config.yaml
num_hidden_layers: 11
hidden_act: "swiglu"
routed_scale: 1.0
n_groups: 4
norm: "rmsnorm"
qk_norm: false
init_std_qkv: 0.0497
init_std_o: 0.0
lr_head: 0.0128
max_grad_norm: 0.5
decay_fraction: 0.892
max_steps: 8254
dataset: "wikipedia_en"
Below are experts of layer 6 (counted from 0) of a mixture-of-experts language model. Rows are named router (the router's row for the expert), gate (a neuron's input weights, with its number), up (a neuron's input weights, with its number) and show model dimensions 128-159. Each number is 500 + 50 x the weight over its row's rms, rounded and kept within 0 to 999. Numbers have three digits each.
Before each expert's rows: "comes after" lists some tokens at least twice as common just before its tokens as in all text. This comes from a sample of Wikipedia text that the model never trained on. Tokens count by the router's weight.

# expert 2
comes after: "2", " |", "1", "0", "9", " P"
router:506507510574542479441478458464515534579411610491460427588515558525481540435478466590477534550485
gate0:572506474471574485514562514544523470616394492562457408495447528517552562484479390495569472493478
up0:477588483435524554551472494505573514509463573566490451518528595469594429557527438441501493550518
gate1:504542465407563613467535478534501557596512586450458601443492481511542547532545476522485477486458
up1:488567479519479524472505579528493624497440535510545510504519487337511507459494480531546468440483
gate2:510517501514593472497563491469565543526349487413586428449490526503501566505485533505561396522664
up2:495512568490495459479519457403559501507570517470555563465541549541520581565492495467468576535505
gate3:543515510525482511592517399471486488484485468523446463514534448486528550552557471459491418535487
up3:499548548457522555516541513500551544543441546547476497459449501445557532504538427545408542525474
gate4:466522482554414431578463436446510527569489568531509536508488522498542510547524498503532533589540
up4:487450543471501529518506517551469452500626427499560537481408637510540503565542531514489531533407
gate5:411437556498498524525533539514530486441468491470457422461418531510471607532411531518508525454473
up5:364566408506564495562466540496533459394530544553481436484414477511511443476498489484462515559498
gate6:409551440633431488578547505499486536438485520429511523559476603557472495524442479552380412570493
up6:469460411405561584535489547570506557539570468548512510470478583471548456527479496488499595495416
gate7:583512438579464412512512463566524473568541464497566505562491526583529597436451593490456496460517
up7:511557615646522429496482487445515491523488511461616464481535427545604528512519510491487393477597
gate8:493478437530495548542447504472548460515463543494578568489493564536535529501460541512512614458553
up8:491490422533504445464446584512414496570600499479450474570497533564500513599468486461539507479511
gate9:537517488501501467484448438538473363509395491522508511523464396444506591483562570547466453525499
up9:471452536509537494452491506492481478532534439429503591475567440469438569455543521501482551515483
gate10:476490525543555441463505441472560483495543535488514675554486517471543491447490581552485485518504
up10:575558501500502515566478468386499517530531469507484458472570485493578517429433507551624503463495
gate11:487436498489443459533532501549533591493507580578469366530395486545490484531469407530572547524453
up11:445594491465587551518397558478537513524537472479436521540523454497515422442586498611445521500471
gate12:618522544542498439510449430559581429507476463476582444492513518478542586508470487587590467562521
up12:484440444475452494556524472459495613589443521527547536541537418538551481524469482442513502498532
gate13:495430445558430445492470521562561535484461478577509502467493498522415483535392438507491479527419
up13:480575466499517473441476459508483539487553460465514426436542491510411562458503540442475536417525
gate14:533530511382574499453521504517524484468515446513493469415482557526466481442456463547516478460503
up14:564465526520568513542547478491561552424564497532470538464465546525549492496437490514385390472498
gate15:470429578536468509494568541464445594518547533452455498416573519481525561484468528534572558590464
up15:386497449467412517458466439504451527509497540545394492485499514409510501540469573498420577542541
gate16:481492445620478452376432512517514489583466507477447531438491478387535464465409452532428503529445
up16:415551485581496441503510459477449443490580476549517621558539446515552590550513403489456553510475
gate17:551415505667461443504577449516492536565475528574509469535393593485552530544512433529470461466489
up17:492448598511508539452505519451607606497560415654490456554481524459602499603422448517485469568446
gate18:528458373615559573513501448473559456571556490542515491397446459584513531579478467485483535570487
up18:418414468517484559489580578528513456466516480505532638467412390520467516430518526465552508550432
gate19:404433414526474485525539529530472539542453432417487556457448438611419489532560406526523518513468
up19:402499520533590544496529500537522500472435560420454574535557536536507503538575469575554485507589
gate20:570461497523510546551477508570614430551404566415504515601450501469503457521577556511581469491475
up20:552482524541511467543613470479411536554534515576428534512534526453532446553518507481427475501522
gate21:512475503539486431488557475530556406487371424540456440469458442476521431545499469380502482486465
up21:505577400439532566495561493516540495445535478490413526500560457508458489576584420509462472428493
gate22:450561497455347484572580444535533444549425557484579541501421450496480543457430536461465603577525
up22:392480375525484458412548489498511498416546517511529441511459534581452433545529545509467461536533
gate23:524488530565455405430414421461552507520484426490504529425517519538554590466485459545497454563501
up23:564630422467419522494507536464510455507545508487495587496524515517521439484517474513387558499474
gate24:412502508511444504535432512561523571475417535417549469463531445434446453502544497528458487533603
up24:568529517461591410479482519460463519496581578540525500563493515489484535534433482528491506467457
gate25:547537484539502411516493502525473468497525469489530389589467492470483367560558491452405473479472
up25:510500490526521515473445482501476450520339434459553592531522472484506472530535463487481456509574
gate26:379436554567425518562526516454528417511491550511556534475441532534506576538427456492395465521618
up26:517556472420530471465369544518505465465469562397550485475528524468451457474477411536691470463533
gate27:541486472500462479465467495545460498524469484473530478468477464459526494544505451530499492473470
up27:435388520526573573478488537548540550518471474418398471587513517495456416478539557504529474602513
gate28:377431509498501539485565440495445473487477582498522539470572497466577624560479446455501463554499
up28:550499475583494447602444594519465484526589478565556440455487494508533553535469395556471457426416
gate29:441496616607483547468453500527482556550542448505452523455380492503528517535517542452380503518506
up29:471528521534419496447405530498569458562506457421512419459478440482475448493494441585440657476509
gate30:427507514579510539559555444501550560508518417506540400428583513548497576535475470462456507599534
up30:542475548471487467464516454488490546489579477559519451494441533599531422532502444647459452495559
gate31:509457554584509460458496420494571453455450469463517550397408550543483565440505415518444542389537
up31:614495582516481551510448523456428590533458504514527425541473492564480523525459431543528488525523
gate32:500551568579375507580474530603554528511460533549410539532471527559522616509499447447433537451448
up32:507535562468497615493541499446443551461524488494498452491471557470512429586440555470454431515439
gate33:507487518453481571454475555578542544492553525449489507494550558464518510422482503520569598552432
up33:502548543512509524471515452520593540466542446561481471509447479404426574517458510541518504488636
gate34:541396507535536610504536475485524508543499573486514506488476606536541495567413378512517492534511
up34:494546550488430557541560534436455539513505458499565591482456557561491510462506472610429423478430
gate35:436429538565483430524504508535466477543556531412523499541513574444509420538538504560462503519465
up35:566438424512518453496599529505457400431480555462525493478495359524509615447480484515424437485564
gate36:446463497606460461510464519473483562446463445428514574482603693560512548488473476489542495584488
up36:556499502416527544506561499567596553458479555520405597581446522498453488495441512472556512451477
gate37:499528504474492468548470391484431486566463527534474522464478430522517478488501565477532514502550
up37:460497512443522536523532494528399434560505513499436583528501506516426510497487553519498439548599
gate38:505561489468496494517477442516461496547409390426474518593470490497510565419482451528497489575448
up38:499451421566577475503522442462565383554482396556486498571482541532434493449433519547528565516510
gate39:482419495631541482490516480490441467509416454494609534505535515604589563557461376553505544580488
up39:552490434408465571473479516488534612377552526509385462512517581492541547479556355485488476417543
gate40:430448544540471505479470470481519405521489408432502482537461554548490547473444515459475516574563
up40:507431535423506531528480490450509473522484464441507543440448505642515497526494643507423529583518
gate41:492431474526452425485600575561507449547449624433435479407488407437468502341490476592577513540564
up41:563579434629529439526387472495501511580483470551513509455531504514514532538517538509519496433349
gate42:494500489490482406377481434521535444559381453493385528545509452478499475532486535516516512503485
up42:463373441495489512514462411407549500489559454534469501475481506446513529531491502477559517532496
gate43:540521586540493401515479551520508429489446532494490475451440508491517420410503468406491375636508
up43:371499460533505583499405442483550550480533512510552478478542517478583392571525529541543552435482
gate44:451387480565430428520609527518539474562466458486541487483547447488524491514608437494399498535528
up44:453563541429476502489566438492542452489442514398544393412450448482481542458446515523499415510576
gate45:468405527582449455470414532532513444492450558447470482563533580519499511534467554514507477534436
up45:547429459466580551506526497546564517524514499616490649564417453520447466539525445529509545442523
gate46:495506538472548447559498458473531516601499562384494531446466495472574589544439448490529509458603
up46:517537487495441507508436466522545510531446494438453528557399575467540494529511456477407544484521
gate47:446440447575425481472539497555476408532491519463568558401518498526539535499507455484396492611572
up47:440533419508469490505464546577452436491567559446512545598417632524546490503556455470518397502481
gate48:496546548512481397510459543503486460511529513480432452545518533507512434440460501514469533519482
up48:482531501548524498492457581456468512624544582479610491526534491501419369487564506487397521540541
gate49:612410509558472434497464458498459496549503515481398450433446581579554445608395481554416458482551
up49:474497518550498458505553466523487557509547510514591446423496438516384502501465472528496469482552
gate50:411612557420410442469509483458499493517468470453515481474527444508518552524441430546527500594438
up50:528418459476508558489484405490545542435460444391427460554482513559571452536541458514472595570504
gate51:616501458492523564543475490485539423575497509445453519398459475552560562465410431525506477555507
up51:521529477477479468545460462394441415517415531468472483664445478505384465523475416467434491578373
gate52:455514517596542475515566437422533492505458479537446522482472500481459525545396512500471489442366
up52:437521542599513464471467510456592457510578565529502497543469544526483421450519534526462506508451
gate53:522540490554372544542468504452492518500479382514596531361529465493554506498579471479492499517472
up53:563478509516443423540585543486482455443523491466446460484487595460596605513496507543500546473515
gate54:527466515571530417475486452531517518558418604477529469527565617514496545489528556573568358489517
up54:521540498498492524539466420540555465541571584534538592564482584528524556459491560522515503522570
gate55:438446542615487472507463500458567567481486486490532523583478644462520517570482512466478508462550
up55:484528501549503508535470478478555485452612417459491502481531505580559582461464474499486473491575
gate56:524486480562489577524581462465536535524430509479557397486538441463513596498602533600564486417439
up56:477446580432466433539425538520470524535439407438447465576544505450584405463465511506576500487535
gate57:519524598595367477555461417543498479444462511594530536497417466441538515472492509361476466546532
up57:588604523484536531546497468498493436578519525566403432420423389537489558486394545513543431494550
gate58:520515466601542473468526495497477501503417595480376531520463520478504470493559473449541540428501
up58:400476518508527472425510441504477559553384568494442448563526552503505535497520529429581509514471
gate59:452427476517493439508536548486456577496502516413518434457462549518569506495486453552529597505459
up59:513395593528546563491558518467581473451526402528516459567551484430476490501563476617484419571462
gate60:516422549356488623423495468555488464474531468451459476457437483532538505473477408591577494520633
up60:424382473521423561456546619500467544467491545517580483425497546485479478480514535505495564467478
gate61:457524523541461473518453432516490475526499471458468444462489421464546508519475561521545623507465
up61:485480518459530465488430572454489577600344481516484581469529529494450482522610562382470455494478
gate62:415520527526567489543535511542492544552465522413508525527519548492470492482553525487396473552637
up62:523444506557506534548580464462435418516487444418525518603499538512532442500479521535417576600493
gate63:507591521576504442559383451562607505498472500476492434537382441490589551547474515471555407460549
up63:664504482523550508443432463577514472492424427562572490549441458527545532496533398536474389583501
gate64:474420549548569447462532459519410478499452511520489554482510456506540505502539498490491544462475
up64:473451393498495497563476501502550504470449526443483462437495444546411489511451475437539537465490
gate65:576486479495577552461511525464546501577374486440459447407516436574443529478564445515474476461491
up65:446538552492572564551488533482479424445510456414455477422502461459490520555534488563545492536566
gate66:486522398612514513412510465511521526428413469459472513528524540486535410511525472562484502482510
up66:454481410559470478588525544494498555435445589550507560485523402477458445503489458499508460618595
gate67:477393444469458543430458494537463510500405537470455393531514470596560519516448496515478528532526
up67:585492456510564446550567479427435364503542468509510528434471501444522467504483498446565490444419
gate68:508530531479515557542522412528456549495413536470425506592469616505490546471531472498528565568575
up68:433504559517473462480465544533423581472535471355424526554523574547522585497591464546557461475410
gate69:574516438597471537576577517569457452501417481543455512475459518457506506509524412524548462457461
up69:489556486546520470514594520516539572466454467486501487440523496432457449473512511579597545538505
gate70:499443559567581442497489463536426501544484543577507465540483514544609591489525474424515434486450
up70:534542468502461538542456434427572523482536473526448594433434497552402435535547603522495593501470
gate71:613464433567540482454426519504419578611537438598506442525452429485514428470493456537520545458447
up71:525478505581484663516524492413488473475553515623541516551539544509489477576576506517570447436546
gate72:490553536476521420419536474508558589520470453506575461526378537564460525483553516558469498441419
up72:534521613507499595530479495551461466466492486540518377460404452472495540498479465447482485514492
gate73:475439547529495477403521452533557532440482452488479480620381479483520376492462409539548498524461
up73:513410498537473533561532473460503481478392482530539557480542501465440474450537534413487549430562
gate74:530436438545473477483464484519588543516544518465561533523463536464581570462556520605503442510564
up74:461479550440494420445434528492545498527428545461432493608471440485476414412492553424491405466467
gate75:590440414538430571445523493591491507538567575542545533472497546442508507537436463515498491459462
up75:530468469508595514455479490419405505475531528462495527593487500517567612467487566439506482527497
gate76:522480469585530500463536494461485470496539558471589393604430471521495491497490516480487473624524
up76:471520471468537466438593567488495484494531468492578461545411485442537537522559541560468421543523
gate77:512426533574507476570477472430456580652403465487435470536512555519534472561501519555495522552480
up77:480465413476508475545513520432502472463471409510515479523544528515495427472487547496524458477507
gate78:526408512542595412439527383543512480503488503458478379469530447507524507489538462483514527503583
up78:458513519490514561476482440444455486474518443450535522454529553460567461531543509519445577419508
gate79:559577493502433609499523508526570507456503517476494580472449530559471527388439456414501496505508
up79:396518530539515510561465520440464495544528466483492518573528486598454639514491479466424522572560
gate80:480401498549463513441450519557504500574528538503543552461529601542507520469628501551473492546518
up80:461490507511448575519483573418524519499466504490387450453474468557471489486545559563459561511485
gate81:495403438623401405449510581481523507458522527427406540511473564523532449466565493582456531473488
up81:549410362580540476485492437501414516541425442521435588538593518531480453584457542499521529498483
gate82:485471461513461462544485552562560471490460485450499552486539428499517607510566521555618456483429
up82:527386500530476466520513459498577501563492502520521567564547455557449517579545493546474413582514
gate83:402589456510519568472463567527525545479407512481528421576560486463436514504540459541460460596473
up83:579515549419393522500411482491469620511483470482488494545495581477532625474425617382574594567518
gate84:516453431552492476467473458515553403579526383502461452478482534563554473488415489480466501605454
up84:532499476598523450462492489418549433462594467509520487496498528443567457515499516524419450609458
gate85:501426478435493466528506481542496510512451457443427530507477497478498425566433417529587565536491
up85:453480430551553521465549478557470528419504508424455473538536598505544520425486517489489517509519
gate86:561387564556438477446517546573513492561414529514485615595518479469555537496505460554454504516495
up86:492533425524447568429528438507542441487568526528428507499507438511428614503488577531468469511562
gate87:419432476590506471512515444481477490475497615493516567543419596419479464485504457497487557586524
up87:474414468519474551499516462508451548420486487502460550484554507426530457491551493508447541459451
gate88:525446478538458416430481524512489522536400491454534514557440462479522478472500431487507523628483
up88:432499523671545519353541414512493501423505578483519519461440601420577515495479425526543486447448
gate89:509579480577502552555490497545442483611511545518551439520417521466537486526551509508505495574461
up89:594463661518548508452471486475486587535538444457426607547448462496483576403458549492575475506490
gate90:499498518580421557563482445493496478515469565510536470477523482671483521497531542492470379530539
up90:413454486531371511522447595514497516486488570519434482565481524476440552452418445408480464498511
gate91:504480468560521507540500432571517528560491481504464582423409449594471525518536554529430546517626
up91:556455537575464453499574535519433552504513496512499485531512497422436481545557446551554558426611
gate92:483463481551554457567516507529486498520443577497538472492510447592460498538455516542552560532486
up92:538521498617424495503409569421494453582510412544430529541478464344424519531543462420436442482432
gate93:569485547570625480536598398545479523549442523541513450420456495433580487574518437571486517523474
up93:442516526462462491453560508463534524567462494482549435432488529477528551515570576445495446467571
gate94:546471522536480545440414445516598505595456512474533503534442560490527506456545504557549539471461
up94:482435588551508501499506618533532539575471522533422591450509518522459495589423493448430562542509
gate95:438544521460471501509525463481475431502498525377463474535485581457497521496594476509474554465520
up95:500572439490479512504491523415545549440549522504422485415412506482561563515482590519436539563466